From a checkpoint of a small mixture-of-experts model trained on Wikipedia: 11 layers.
Below are experts of layer 3 (counted from 0) of a mixture-of-experts language model. Rows are named router (the router's row for the expert), up (a neuron's input weights, with its number) and show model dimensions 128-191. Each number is 500 + 25 x the weight over its row's rms, rounded and kept within 0 to 999. Numbers have three digits each.
After each expert's rows: a language model's description of what the expert responds to. This comes from a sample of Wikipedia text that the model never trained on.

# expert 15
router:498504503504486520509518511519494463501484517504563491597470514489551492504515492504510491509479463535494512502495506483511504516526458504509522486476510499513486488475518553507500565525499490
up0:494531511487497547497579493528481534525493488491497482448519510517566483500530461491510500523531555494496497536498536508486492512503510490517515502497538475491521503492475503528494471501482487
up1:488501535514497507519501492521505498501497546521491475543460489482481506532462501536497492502503530482486490504472470514499521514514441458503511508498495498523475484501493488527486496506506500
up2:493510526494496494521458531487558455522482515505478497472488501483435475556506478520501495499546507477530490496486512489496448523480433547532529494483512487514483548476468524529512491515511495
up3:490525508498514490507537510529514521533476520521481494519491565505482487488512496511486494536513497532519501493505506500469429529522531515514494501498522502514506457523476478477500549509490506
up4:477516514518476531537465528529512469536494487538499475482494523484447487507503548515514515493482460461502527542493500494483502480518498509519536522491501496528499545458478507485501555507484498
up5:481512514520499505523480511520546487502455485518487497509491528488474460512534497523516471532527533477521513518510525499487555517537516521521515509489488500506508467487480473496495504466474464
up6:471513514514458505491519481561523497514483470511490491440461505507487493514483475560511477492504477469524505502455468477496451402508494535501467499507487465483478539519485493451495491514505516
up7:481512521515493513518543517517577555499479449521475472475481491530518495526526493508516493514539466492498507513538514466534495516510506511446514532474507498511511519494486463471444458487515500
up8:498513490497506500486469486522475526457472486497492492582487535477550504501517488525494508541475494525528489513490520494479519473521496512455518500483456494514496466504518513530451495522473501
up9:510510504516489539509510505459480472497489464476469499494459505497468492521469477497502488509496487518522511502505517481513452500507515515529490534486477485474510502497513480531540463527623489
up10:485509492526478528510514517512476442466498467490489500464499521467463501481511507495520495518504459513490506515447503467435490498511495511566492524466482510498502464497502544472519428504508490
up11:499497476523556519523449498491536488519480489518467497522500510517510493502498501508504486509494479464486483510497511506501552452519503512486493504514469465494486491479509544467513460516530486
up12:510512511490502422521546547527543543476485516508501459432505510486522486536499520506520495498526483490480510507498513497439515491499541491504524456505484516505477494486495499490456526503482478
up13:484510524510485536508485488501516485516450498523473458516457523509472510516483481505510466519533495470529501476497472512481460540504528507535470504482490460512506506493509473467486519517484514
up14:482477546518506509514516487512487481476472468511470469462498526475515515502492511476499473511473503508503512503513501593508481475519513522501464508460491490484537524493489511530534486498499508
up15:493481534517496521506496540535445453535484472512473500517460527497511472510523482493506461503456518495541509493434534468513482496515556524523504522488486487520512498521478480495515503482504483
up16:454521514520472542533492518522513478515437501531503486499481514484483508558506471552534483499517494492503510524468499484474503503511502493513527509479490490523489479483488508504496522495456482
up17:486504537522459519527489508475514575491498513514512466478458507517507489545515445531529476508516495505541508530504507466488534529499536515449532498486512468540542525493506501462476487512497495
up18:477488501512489446473505541519501485483494496520466482482529503484521500501479484492542495507474432442507500530524504512498533469487469504502483509497513464500517504472539510443483537515482483
up19:505503507492517512513478504511530482486497490527477484505509498473487491505513470505525482562527470465492525465499503491514499485459456491514507527492525471496533475507494531468482573530484487
up20:486479500505479547512484512478579462500504474533519510479538509470514493520473503486497491506512460489477510537509485514517487503510473508476498502502495486493530539515537528501496488518518503
up21:472482499510509474527477500530515505516478504480530498507477481493467477516530494480511524523517533499494523498526508488500510460542516518534518508489512523552503499515527565530509468485526503
up22:463524511504464496486462523501540518495503493514439497508485510495519476506509461519508558498516475451507508524523468497559501478522510466495532504499479469539509507480480457518505486478467478
up23:482510525481476513489521493490479508512456522526508513543513498467472458516476482475470498501477496484544522515517554513485485465434481483495554491512482489529493494493487496461490546521511522
Capitalized institution and conflict nouns after World, the, of, as in World War, Battle, College, Society, plus civilian and candidate.

# expert 64
router:476522507508485513496581511505513482504500492506520504522479499476480476510517483489511496545521474568505531492493521492487561535536535506485506501485481496524483509504505556522513477475495486
up0:483518520508497524496467510503490510496500484532468532448486487492515480498488488523534492540412538546506494498520513503493513460428496503495508498490489506480490497504499520523491493516496499
up1:486519517544492516527548518461487487519514503514464480505479507448512468522498472521518494548521497489506515530461515481457478503521509535541521536466478487521518470464475489462479500477464497
up2:495482518505500497485497480511488415483491471480491505538469510530478517493493457480486487509501495494486496472503534498479501491490531503515501536516472534508475527536448484513481494490506475
up3:509502517512473525488558563524497484516528464485496494486493524518470554521533503493533504501492482461536478508487505497502540515509444533532523482516459535501574486467493497466494499490495530
up4:475490476524547540479520523512494500518541497469498477516529498499507487533490504462500501504518451422495517465514543511493517527508520488485493501506495524485492530526490454520472524516521539
up5:489507506510491502479530510525515502506571489505503493532495517467537463496509477507523485522557526474519527512505510489500538434502492511482479513486506470519587511447526458490511526499480489
up6:483519520523492510525505508512558492523471505529480490503475505487550515517524478514510495510489480526548527535479525476506520502524521496511531516499502492510511508483499505447538570517491480
up7:498510499531500473531523487477504569544493473523499482508497535471526499529514503521604502493473519500496495490497496497514503515451500519507511523493513509539490506497500516564499499504521517
up8:478531514516506492506539530507520477496491475489484477466487531493528495520517535501508494477523432535560439502489553491482520520491478530518550496466507522539493467520509583507541489451473477
up9:455502493483499506491491507556537565513465524513442495496508494526481492541516513519519499522542431490519490466474505523547458484522500530514496512462479488532479504463503538493505497522563512
up10:480480496503494503496529494433439505543479505495520466473448508523454484505503493548528479513537495505559521507490532501474491495508493476503524506477474475548457481511517533490480519510466500
up11:490530505494475505491501506519507458452497518488517516464492504516537515496493498509503495496519553529513486538505480501495540511519477468503508502531496486481480490546475479521485494477528504
up12:480480510527486475492505528515532497521487489498514487510471477498535491514492477487486515512502525519520512535478483474499430474470505496522507508516509491516509484486524528564468456506486492
up13:498449485487469491513514506504498482548484484498503510500507525490504532473504467510534461503530515503478507485467474503488522500505504505520421480509526527523432514483455485533480496499494491
up14:488506523524521468541467492542488430497500551499462504492504518494482520525556479518499481509530556527518489514490501515503514448492517525515486538555504502489493527521459511530536510489503508
up15:476507517539485534506527489549555443506529523530510480503492518493531526534484524485551508538451541504497518501519480466494555530484509493506522481459481467515490482515496540514482503463494509
up16:490509522501469522500432509510505434560492489516501492494478520476473489509480496502484481493501495462519487513502511528472555408525534509510492522495484525516501542462458478493446421488482476
up17:542521501507501533485448513524438484497493500529496487450481515487490479507509497499500503505547508490547533521484525495521521445504504496514550510485506483510529514507518493504514539520489475
up18:494547525491473529516541510497511487497499512495501489537505516514472484524474488529503500481507491505540513514475505502500583482501513472501554501495498465502529488502535472494500443546492497
up19:494472485507505504492447490511566497540473487510490508454495494494499479504516501493508490449464423411523522486498515492503527494482509498490520498494480488497491508503474449505525533476507493
up20:501471492512469510495508505514462495521480497514476493458512509572509503523522486492522501510512489484479522482461488461525475414481536486513493521479513495515509477534476490544489466492471495
up21:487504514521511502532504480514464482515486498493445476483483457546545499514548479521526494492491482531504510495474495457472478506530501500509510532515548485516580509488479480494490505491472514
up22:509460502511491501480452502492490503527466521518504499477482523488464470503525485509502482471485471468484477525509504488493622488497520514492463516491523556500539514489470480452519572497497522
up23:487511500502473512527588511523514508496493463477517490491526509479536507520527469512503497480463504503525499519489512489488454485486496519504503519497499483522518541474517522575521488503491465
Short words inside names and titles, such as See in titles, de in Spanish names, for and known as.

# expert 60
router:484492504507494498516406505523588487519485479502475506449505506498458488523485468514495492485523474547519504509486515510485498486520465504496527515497496477515496514501497411467537511515497501
up0:488526520518487533493513501508475482518480555476455480496503524485511480480480496514511499501453515481472517496444493542519516506516498530517486483523493502477478520500478527517540498491469488
up1:497506502484495463510490531501519522460493488515520484501504519481501503527533483509513502511458461496481474476546503473475503477560515520510533536497506521521510491479494566466501490496488510
up2:474502523529466509499507497509522534475515518465517454468494512444540478524492556513509492466530473444511527505521553470507511532499468489483505501484498469524523538496458558489505494513492493
up3:517499518504494422503531505492511509503461507453475487466508503506492515503496490543483483557491479476531502508548501496467507505500522527496537515450509451485523524468503465483494439525503518
up4:499554518484480524528588507513544496452479513480493490460492498503513532511488500525511467430489459442520514524478482493476511513505541475526487493538521525528547481488504493514507486496485458
up5:483501502514478470513505482468498521496495527481497503529464493541501499502473470510506504498540508480490511474458508440524532495524507519529508508472505500496457537478490504524505447509497493
up6:490525554512479496501475404492468497469488512477472493474479506506536506489499459502514454486462477493537485473468482501500484560516530480492508470467528557505505514503479451548483471533510462
up7:491515526541478510478453512485491486458503506535465500491491488493498518513486500516526516487527483459502488484519535516469508507513483481514431485497513479485424488511508530515494474507462473
up8:521519491515482521515458527502550511547512466511500487521489499502506522488546479504522502534533493490512491520513514500502488579529485542498512515486530518477498492457470488460459520528509507
up9:449505524494488484516533551540468490478491477496477480455490494515479466508455479492527461502506485445486507548479482523501525521495454506507489549442548472460510484517505536484538517447502496
up10:492514495489475543520510515489504503499515465489503489535484507519492486515489521479505509537539505492515507523452496471556539431490495480502500517476511509519477512477504487513506518479457491
up11:489528544529479529519540520508474500517489483517464485538496513496467497541503483526516502518531498473529495512480491503493514530522557457515520484493495476524509480489495458517522526503478486
up12:503555515516459500522537498516499518505529495505493475537488516479560486490490479458524521464606535520520500505497544479488541482539518455510505487459502550513508490479505575525517503544512487
up13:504534500506504480513530501489550467482495491513506491519525507496568558486482478519481487475491536516507474529505522450512548488542538506507508513531487495502503469509524551504521492467489479
up14:508508500491490516500532535526462470506515472500462492528487514436545490497539508488508488533518539479510502514453512481497512476520520522551515541483515490530530499459477572507526499521492487
up15:471521492504486492509553520475520495473540481544474484553494516476506519488496498505634511452526504518460565490505545490493489485520514507526490478511535470523507516513485478525512494477469483
up16:463546545480481516505541528500510480525487515539481466500503531486477453547502500538527478499462509500534518516487506505472503527525513493529533505514484490522540508488489508458491489527475475
up17:509528536521461554499482490523531490513472455492501481529484520491498504518501510497522469479500464499525469508492492506485508512509478528513479502524476490544594488487476489445481510487475498
up18:499505510542497520539434510499478492488500513521497494504484516463490490532486516561554501500493496448524497531514481472497526470518498511502471511491503535479512496502496499511544475458510479
up19:452499506543476470498468524515510501512491487546520492464500494489489449506478459504523528485528504550534486471516490490496489480493510499520568488549521505488466484487507515513483537500492493
up20:480510509531507517479486497511473492490498483505484492479476589511469478500511479532473496531532488533531498505487494444487527494482520508554498545479505518500511507488475406511472412511524508
up21:494490505516507524501477509512441478507499493561474491452486501478414470515498468515502519483547535461503511488487522551483519508513545479462502513485502578545511469484499504508494546532498508
up22:496509519525484525514504519514527475474465489506498483552470532473506444513525459522512476473526501484557525523475530493476488508495537528529521513469492550519509490471466505506532489490486473
up23:489502479512483513497472535500543516525495484518472514488447507505538520500492476517513509513458489570511483514537505528463514471501464509501493498526482485505481483499509486495506407481510507
Verbs and stems like sign(ed), sign(ificance), sponsor(ed), file, major in political and media text, plus plural es.

# expert 6
router:482501495503474503498530502495509485481476504505513493596484508482485486516436500510500494476526480481517517491483509491480528510509459487509499505500504513491524492493515407468493504471481479
up0:488511530518510491487534512514461503532516499516525488538506515484504459503513501534511493516497465547499534503515481509474469518493505536503516492495458522536500462492518490448444477521507486
up1:501496487500492489510585502560491523514491477487486494562451514478529500499548503487513482515535536543501505506479514496483504477460501509513486515482507491517508531492494506473510489512492480
up2:506513505537469515494545512536478465481455496535506506512483495506505518502492491517501480535416503492530511486524498495469531477487486489507513508510487485534499517509520586463468460483506507
up3:473492494502515510514505511510470476515484453500526494439466484505490512493474483498506489509517516531492500508489492489458453560506504520530502535486480489507505547503507537455540518543519495
up4:485512514526493501516494517497523460504468511535524517470473516440466516505517511490504497517478511461539502489440498528499494468471510470466501491511509513469501487532484499546491482461474494
up5:475542524509501517534465499497527468501484496485522495529505472487529501532491459475491500490522492482427492487530504496513486465499519449507487516469415489497476469524509505510546495495523484
up6:476517512507500506484497440506514481507502490524456482524496501504434506493491514513500493522473522506543492502465511493492483447494478503507496481530510512493503497485507454495510521491474506
up7:495508513532494493499567507507547506467519519479529476502505495477520535523488499516527511523481510478515497517519508481487484521503464477524476509542527501531480509497523588504483475496483512
up8:493532510523471489492441505479479456511510485491499513529484504484437503515500505506503487531447550522512526542491532496494496449552541498529467521491482493486472470492526524461442530499473508
up9:481539520534487520537568511499449513527468501516483500514502530510511480527521509508511511432545476509494496495506508485517536476535475536498492511494489484502500532508450477465493559517507486
up10:484506516530478491518541505458508466517501470525550471472456539540544478527477466524531500505456563495519501530484514495504538448524519493504503471518458506541478467496536553483475512509435494
up11:460484503500484525502493529517476522495466499510476486458473525516514491520499493484518488534539475560488518494512476484530582512493481532543530482479476481495526514494480507453488512505477500
up12:486527503514491515494500515484507505489481485514478498453478521500485513504517499516517515510519520498515481493514472528496467500532479512492485493493516512517493481487491413513508556504490501
up13:497466491514495499491532497513516461512494484484507522500483495510543460499521500497566521483515465510500462516492542517508518470500526473503502526484516565511525484525461494519481508479493470
up14:492485495543500513508505504500469509509498489526511494542470510499574499494514478477524503470509468532491503492479509464515430464497500470501483516510495474501462512511507448512506501491492489
up15:507521529513504484502455505501482513527498494522510488506511497526499489514525502508514475513474500438533477509496525513514486526520444492514502508476521532540497468452481489504518496479492531
up16:480519514515481501528499507516519453498514450492482499518508539451496482520554490517501472504491473457505509492489497461433510474471520558566495522492523489531517530496509493469528519501472502
up17:498483519497464539493474487502490491420495471502501477566505471517461528492479477508471419523514506481518490520512476506492510515525502529525527490518505515518528569503503550466520483493500517
up18:477485514510492505507521504484470489553496484506492503445483508499502524475490500499490509478534555538509515490472517467490502515523499510491509517506515498495488487503497440497515494457505508
up19:494490492504483523505482493462433495515502509493486500419486489522520497526530480494517496488547474476559466517489491478495502465519484508553479530492492511470533478532497478510486468508485503
up20:477534524529480532531544534526466499503450484518508479500453530488484503514518501515522483503535527531480517526498501516513538538526498502512524524472493506505480500501521534502463493490482460
up21:508500497505470543488531504501549498477433488490519518522502494492474479507512512497509501542526431527516503504484497487498495477503507502506505516505500497516539508486499505461496471534454500
up22:496519534514493518496513507494508493504516518482521484500478458509494496500512549513533500511525551481472472507487459485520463523495486512506489520510510537515542531480506533470528468485479505
up23:504522505493499494469517524500538478537490485506502503555498519503520486484495460486498473468483495491490496506506509512500499572487499529483539497496532499533520467488493468451525490476498490
Prepositions like in, from, between and word-initial capitals or pieces, especially nationality and country codes such as Swedish, SWE, B(jörn).

# expert 34
router:499514500508498522507528512496463493502488519509544495436485506502506486510505471516511486516504534556507512500476508497501484497530553493535498504500489492518476511502522474498471462518487488
up0:467522546500481521505511527530479498518494499534492456516495518498436482523506486524541473485509471512510525496480452481482483454532483512502468492501504474471524501499511503452496523519464474
up1:501517520468506496515518499478492496454476499522489483543501500494466503498505488491517522471499509487515457518494461506508503511501523515507527496486667444528533491486479500533506500532541481
up2:455499521479482547514514487527491498481500506494506489485490474491493501551483519512488469510504460501533511494557521454524493544499508489498533502507491510495470501469489526494502522558483498
up3:482529521524456490476491462504463498539476469523496481485524508483521469514525507524544476491521525482529514542513528484477495501467539454499504519463490518538549515476470501503500461497501451
up4:493505510515523515484512504520518467484503480523578485516522494496500489521496484497478528520498511542504524515529517526509518504504512502444497491485518490520518519509521453568501497505536492
up5:490512508520504519494521501505532494516512532501492511478479507485521499515500498524484495481498489455511504510484492471536499478497491486493490518461464578560535486502477534490511504459492520
up6:485488518504474496508495501527469494513506498522496511540526497474482520528522503519484560516508492513496511484499499504498528481524434483522499518456493499539446489472488517504462483456495487
up7:504512498528504477512457500490504507491538513527487480531509503479529492504481496491505517509532481511532517526492486513497487487517510483496524502512502492534492479482509508446492508502482513
up8:488521500502479517486504487530535479512475501483476512500501499455495482526482540491498514531442520494447528473480493454462509550519518485545501510500512464448511500552514559467506517475514508
up9:488524508507487505496418499514536490477505472500484508478494446519471583513519508502501490479501462492537473526486507484504501504531516529529602501485517500495503523512501537483538522430505489
up10:470552529518488513518534518508461516510465515529499463509568515492529513375505501546511480461549542580510512487499502524480457496498534509462481503488500502536537523494499538452494454537503471
up11:488490518520552535512493539461529508486473523509498488420494509517535469508463505496496488509536484512493496531510497485436498505528471506516484524522500514501481498507491479489492490488444490
up12:505511533490472489497543491495504497517461500523480497535450507491491508495501507499491524490527463462509472506542492479490553482527499518507504507486505540528516474510467504469494527489489451
up13:479502521494470493492501504548515484510508475486493498543503497470468469558511550522510495563561502558523498500513508477506485489507494506522496527496484515523484478472491461518495544528511462
up14:497510520481492443515504522530486530496468506516488495456514490571536489518507513502496503498508488443500487501573506477507471533503526510519521524499508465494489504488489511478494559504458497
up15:481511500484495497519502484525471455513478494501523488491481533533503499527508499507499496546519530518485506499507491541479519512487491488530492506489497511491445493495483465524497479510480486
up16:477516534499476519506542533526501514457451480492476476471487512514524530519491502507526490507517519448505488519500474442556528473522502503514522477478459508529489456527540478517501480509470496
up17:497471519463485471516488488486545491513493476492488488511502514463478527509463495500506485483510540506528508500512499574546522485530518496533534519526517485507485490468496564484508514510515564
up18:447544586515487529519505503505483508509480495531527474504457509481502473548508495514513486519503486523514513558499475511469499534486512485526519509478517490485494492485499502481503489504445471
up19:472526527523465515506519514513540440534484475517427469505464508504532479529481474519521485541474473520507524528479539482487536496534578487515500537450535479518494487485505517469522478497465491
up20:497490520526464495486492486492557534496491490495488511539480494490480516505500493492485472516504483474489509518506523495487485508521486486495470491463468541486488491498472505444443500468497505
up21:521498478545495481488489500526504478529486543533499489602467519520466443489493485505532475495477478537512485497508465448504452518537544503504494487497510549475504493513526541477536481507516483
up22:491517538529493506507553505507563503525498504517486478480504509510470485528522467516497487515510551569505502496493516471489490551458517491519482462477456487524487514496531477511511504506476492
up23:489532522489474513483497536504516515525517475509498492514477528500491486509518454510496458532556447488524497507468517514489500520477477512504532517483500483504539468487500489521497468504484510
First word after a line break, list dash or heading, such as "a commune", They, His, List of, Tim(othy), Origin, and table headers.

# expert 33
router:506532521509482513498462547499529496486485492496484490538518496496498492498485511501503492518506560530489499500509537467510484510513486512471498505507492513490506511485500449447464540556510497
up0:501514504510502521510432559450497515510520525481507506539517474483456490514471514489498501509496525485506491503489493485501513476496506496504485484480476509479524501521533456498540526504491516
up1:504514504508469513482455472514499493479512491484512512477476499474468506489474502510511495491514548484496501514487479529508527490486570503496520489484547492496526509459484496529499475487504485
up2:508522503519501511493476511485488507491513477506499484496485496498480502491503486515518464515545492503509492503502486525538521556522475543477485510497494509497518472490531538481496514484498485
up3:509530492507500508490512521512482481495506495519452536562489511487479509494484497492512479478499477532485504478508447472510528469548480500492492530505526521517498440515484517488509533484508492
up4:506498494510512505523496502516490507515487541483475492455500504494544508488481505481497510502548543508467485490487498507521488509537517520489483526532484515501455496501480385455496489525512509
up5:489520516498485490489470534457494540516502486498527504465486492483465499496467515498504522491535500456516501517502525552516493466488437532494493478499522533501506482503495428511455530499521535
up6:503500489514527494512548448540468474513493495508519500422502524507479500511509496507501526509507485581492499502489475558504498511465524516500475518536518516528452537520519567453517528493479513
up7:485516489496502513553497526536490514484499501496476482554506502474480517501511521517515507513466506495476495511463516529512532499444466484491484568519521515502555543486488539487501500471495503
up8:513504496506491499480514542509474502509493508487495501472511473519530508480485476494506512511565464476499487531502499500492564499484511491525491501508485516500462491517488536474510469526496500
up9:496488512504539511506535458522493500485501495486480456439488489530515494492494503492505484506498435476501502494491480479516523503498509460479493512517510478495515489501488486497508423545481508
up10:504510476502480507482513467497452507453491521512526488560497524511473493512504494508488512511532532568490505511505451517476489485492463457506482510478521485506505520469473477441569489536506503
up11:499510517486490490482457529462460502485493482489501495538499506507510503504529502482517492501571556520506499510500495467493548499504521452505516503548495511516540489483490501499486519543513477
up12:507486477501489514479529489512534495528505512525478510563513500526573511496522484487508537498502521523494484480524511514492512541482541501480509486510501515498435516543458485498472540517500490
up13:490494514501512516461472476522512479505503500520494520459472503494543479529476501503472517492467476465512498543483572484487523490488477540483503477478517540501498484502513510518463516521503491
up14:504498498500504513543482577480476521491491520510441487514502510507447482489541508505492478508491487537492494467501484521492558549536536497474485525516511461495486509536452483549483509510515502
up15:504515496510515509513489480501465507492502457514489480498493504493481485501504522495499488489455553500497489501505503535509531532476531479467498513517508519502533516479514465519516540467517483
up16:493503479512496496499463468505503510486502532522477497463519513495537512499587496504478506505508548591505503495488444521502545476509552491490505504515518475535479495486427492472510509504494491
up17:483483486464509477506532578500528503548500463493537521537509477487446484499532508519482495494477477483516500483501542524521469514464521520486518491462464501506528506520525500547465519563498511
up18:497521507506500485495532516533500496490509494498476501498494494499478512501466492497513493497514502473497448522501512470517435505497494474495525495518506505489468527514525438469526537475492503
up19:506508524496469496493552504480482474488486510523479497537498514498451496495537511495512480523465539529491504492510603461523540545495551526486498515523483496494497478509468493501485473488505501
up20:496531492509498523518446450510485467477510541512479477482479505530456486499466489485504500529485546539496500502501526506465544460480494493497478507505510464499475453477487522519542456503502490
up21:451482488491517512484475486497497509556507568489443503519514490509501499508511493506495495506460485534509498474498485434501514450510470545479518481504509514493432455499385516471532522458508481
up22:479494493498517510492567523498468505509499553496517503485500508477585499512499500497500488481482546412493495500477489508501429468512466490484504502490493501514505534464445476481498524492491498
up23:500486502496495502469470546511523507496518522498521528488492495485486513504487507511504493502507433516454497535523504548501525438488484502509504493488475529495508513492536504508489536458495475
Year numbers and month names in dates, especially the second half of split years like 18|97, plus born 1933 and 30 April.

# expert 42
router:490507514514482493487519511518540486496508526502432494457513506491549489499460481520493506458490530522531519505491493491490504479496499502487512507486481510516515486506494515441515597480482491
up0:503518527520485507511560531524446488503472497487494467535506483499521464509478516505549477486492475460482476547464543480489479459467497490502544526492488537487544432496496526547414528446482499
up1:505501500502487517503474502505470499496471498474476492488502506481456540523511476492506503528491499443509495493485518518513495491504519500474471497514534515508513510495475522568502483517472497
up2:478501543545474513515541495503503497525491518489499487503486525498487477518456451540509567492529464483537502484502476522451502521480458482522503511446481495543546497479492494528472494491493511
up3:478495519487477512515476521477483487507485499540514493484467497496463513497485481535530492483521517525521479505471518516481455510491501502508500497494486495529440506520491497473491506508497482
up4:489522506506488523506420528525538473468471469513486502475507508481482499520526510510524499476447472486505469515503408488487572503517566520521479513478505557508529531494521486502500533487488506
up5:509490508500506496484474500521427467502479486569508503506490496489453486502490491493532488514495443487514497499513540461498434508487495495492493514474474492517517493516494573436481577492493478
up6:493534496520486506492463515522518517492479532521493492533497487501483487503508478503507501450530469462533507505490504482494566519508524501479495499495535501509507495488490468520474546507506493
up7:486497516485490534521508519543449479505501463444503497506495517505465497513490482514502503500474529510527483514496495528536553478502523497522478481509491511536539527513498526435519436499481518
up8:498492518495514524521517512506489527576504490514486503478476496539482488511561516512501490556523525534500505519505486484482438473471500512500513507480458492473464466504494532481485544509458509
up9:496522516537488480495470483455493508473484500535523490524467535489531504507512473522529499512487462434407519489523520554528538504504491508495509488504509490529504458519470453452427484504503458
up10:503514502506520497512550519523504491530526493516459455475506519539496513483513497500487517517503543461539493500442475485528493486518489505510477512517453511514510530507479507539503528498471476
up11:532516535513490497497494522468515514472498509540529502509479526461508500538489486529525487514531491512501510527505496483483536476484489472448455480465496501534474486476540487507492530515488512
up12:482505502494494512503521504510483513465509494474488488499500488520537492505519501518539508558492479505491498502490478503470500482472473502504500523507488461492512512494484526531494518494494538
up13:500477493515468515528572502489504487492479513529503499515487538520517515496487502451508545527486510483511492486519495497516525508495535528525507518440488516508528487495561465505548531522523474
up14:538506513504477468512522513525490488520491481522558485496490508466488485520514492514529494487478484518509502508468499498469532468517513508515486516548504499498496520488498498512513484498517480
up15:485474528516486484496496513532522471574502530506477490485477495504492512530490462509515510525520485543474503483493503484488521481508497512517478488503508477521478512498527559524484504523486482
up16:498522513478488478557494500492491519523469512426503483499498484493491497462517549498469501508486492524509495517548506494478507461477498488509500499506497491478519480485478533502497480517494516
up17:486501505508475469525493501492497497521543513452504510481508498474505492550488469515548499529534381406491513504501499449485457499488506477502468475469490486511491503480498476485518505505511514
up18:479509496502422490503536491513515583504479475532490493477491491438448493462511503496525505499511549491516471508501487483568562488486513492516509510460532458501478495477489498544512486515514512
up19:500487511516493507519488500491529492478481489483491477481485509468510495522492485522520517525498540454396485470515531473483528479484495496489521505488487479515449506491504517469497483469394512
up20:503514510528487494505554497498420473541516500499505491513495510474475483512564469546498498559506552446506508545518521495484483503488530511515500546494521483468509513481453515513568435481485487
up21:489513540511514520507461509520541491546497470497525518537454463460476500502518504502474462532487515514503501522494540477490490426542505536513488491445483503491547494479489549552523504468411492
up22:488498533506460488505501491504511491494486481506496520540475543492470541513488498526528461508511564494506494427493530552484531519523472510488485472446487530502499506512479521447458543476511506
up23:482472503517490512479522489467542468462486497515476500472501518509491524515556484536491515523492524507454505453483549484497518514518489509521504497487519498504510517494483489543512477517474509
Number pieces in years, season ranges and coordinates such as 2006–07, 1927, 54°40′, plus word starts like tro(mbone), tro(phy), Flor.

# expert 5
router:483505518498483507512577505501458496504494483505477489439501490508490488510477491506510497541416562532515498514487514486478484542494462496480519518494478490496510490507542553494508573508499488
up0:498492498531503510477541505492535496548483475550448487540472510462496470504473487524503490515489531488492500498505478530493454466481505517521521484501519489512509461483464487474431509516488497
up1:500510516512505524505485530533482437478497537477478507433498510461501496493520481503474495556513493541488498499491508499477562529503482476534519512515521519525533527501490519534516472499445515
up2:493512509533469520522483524488496503521501538508560470500546496502477517501473474505529485479451464520500518537511474496451545464521499460474497496461486491499503466505481500525507491471493490
up3:503516504523503518478469502504487515494473491484480497483497511484522523485502461522496507555553551473513494487478501513476570450501546463508514495479489554532497514486503552485483487482506485
up4:498528510539492518499485499517517514513505483508488479485512502498489481491528513493525510467486480470514531515512500514482486455512496508510541488517525493505448525502506532516498509443498453
up5:502513499544493497515472493493473487497523533518486493537492477485504373498479471514497500485512490471509472496505493495507485517494522482502514504559527489509465495478490474498477497474499507
up6:486497506510475504526563535467517480508494484485488504461472537484476503508507482516514485511539512560529512502484519446473551445507495497534507517511493512498487516498469512493488557490469504
up7:479513527525504513484496521553537496488437500508479489427477490465447498499503506511508478490480506530479504525507527523485509518506518529520518526498492515503512499507520497521508472513483488
up8:504500487494482514496466530546435533476509509511514497522518499516504506495491495480493505523446443505501494482480496511513516591503528498511496521494496485454499469464471502503527454556509487
up9:449528517512478537521486518531489494512474500499501488457503525492533470549494482537541482496499528531528516521476503501478458494517494515511559514475498488527500492480491529491505501487465477
up10:479452518553484500485458484500484480488470478542502478480515374492505523517480488551534507505520527456532530484491509493500491517489477501521479486503471488515477468499506475544497474490490507
up11:456525534535467532528488526527515463506469521517488474529472529471463491554509474536541487503516527526530517505464504495475514503522491517517532508484491484524495490466502516531488496505458473
up12:497506521516516474503535500498493535503482469528512481505500539502526432492518494487491506496508519500506489504480537444488506484480494531484483496522515504506472552520484512514461477504480493
up13:509487518500484511505556502520422495525444484491495488488469535486488511494519473532542482534492498437464512505510518487500430470508505496505518475497505461509501506506510463490528474498503483
up14:470517536500507498502473511556459530517501511459475476471493477445519496486516487513508496494512453534448495503511502522534527519526472505521519513524487480481509518505508484501486504528525488
up15:497504526519500504512489523532536496518464483502465485532503498497501484520538487525511466520492491467540504536500515507494500477514504501506501512491526473503460486497479443544468545491473482
up16:469500488463467510505538485498517516518479504515479513507494513487501478505491488497485525497638493423534487518480506475483492522493512501482538513483526561548499504486497480459501505524502512
up17:496486509490490506507526505524541465476478477496492479510490503497532501509484490503511489484503483493483501544455566494497515489493523542487509497484479509499499511479497471488478513489463527
up18:445528541536447537527491528520495492507454531520481474513484528479524483524477488527533482494503475505537526510478514466464501491532510515517535504483494509520491499478512478521483463500481518
up19:498516511533490495537506536503487510474496497502514493506475498496488528498526505493528472499481493500541488509482467506503513470505532497485568506507483516496513513501494445488479438507514490
up20:447502495511481501495495528485495443487468508520527515500512511521493508519484477530486510481489498542490521518505497500475505510513497529511497500477527506498541503475510549520525507518480487
up21:508599482512498490484476505486582507530519420485490516512515499496528528498458492498536460495489471437491484492513534496510468501495532487517481490487447487509537518524459550491484501480500454
up22:506489505498502490505508484500493499540529478505479489475499509509492468495514505524479493485525468491468502526512523494498495501489502508528519505478478489517522509511475493478489504506508461
up23:473503491522466520497492509496514486450492472495516484568463533580502531523500481481452467501517524493502511501491491504477557527519497504506530491523518529465486520505510509463532480518497525
Art in names like Museum of Modern Art, Art Nouveau, Art Institute, plus Chicago, Metal, fashion and similar proper-noun pieces.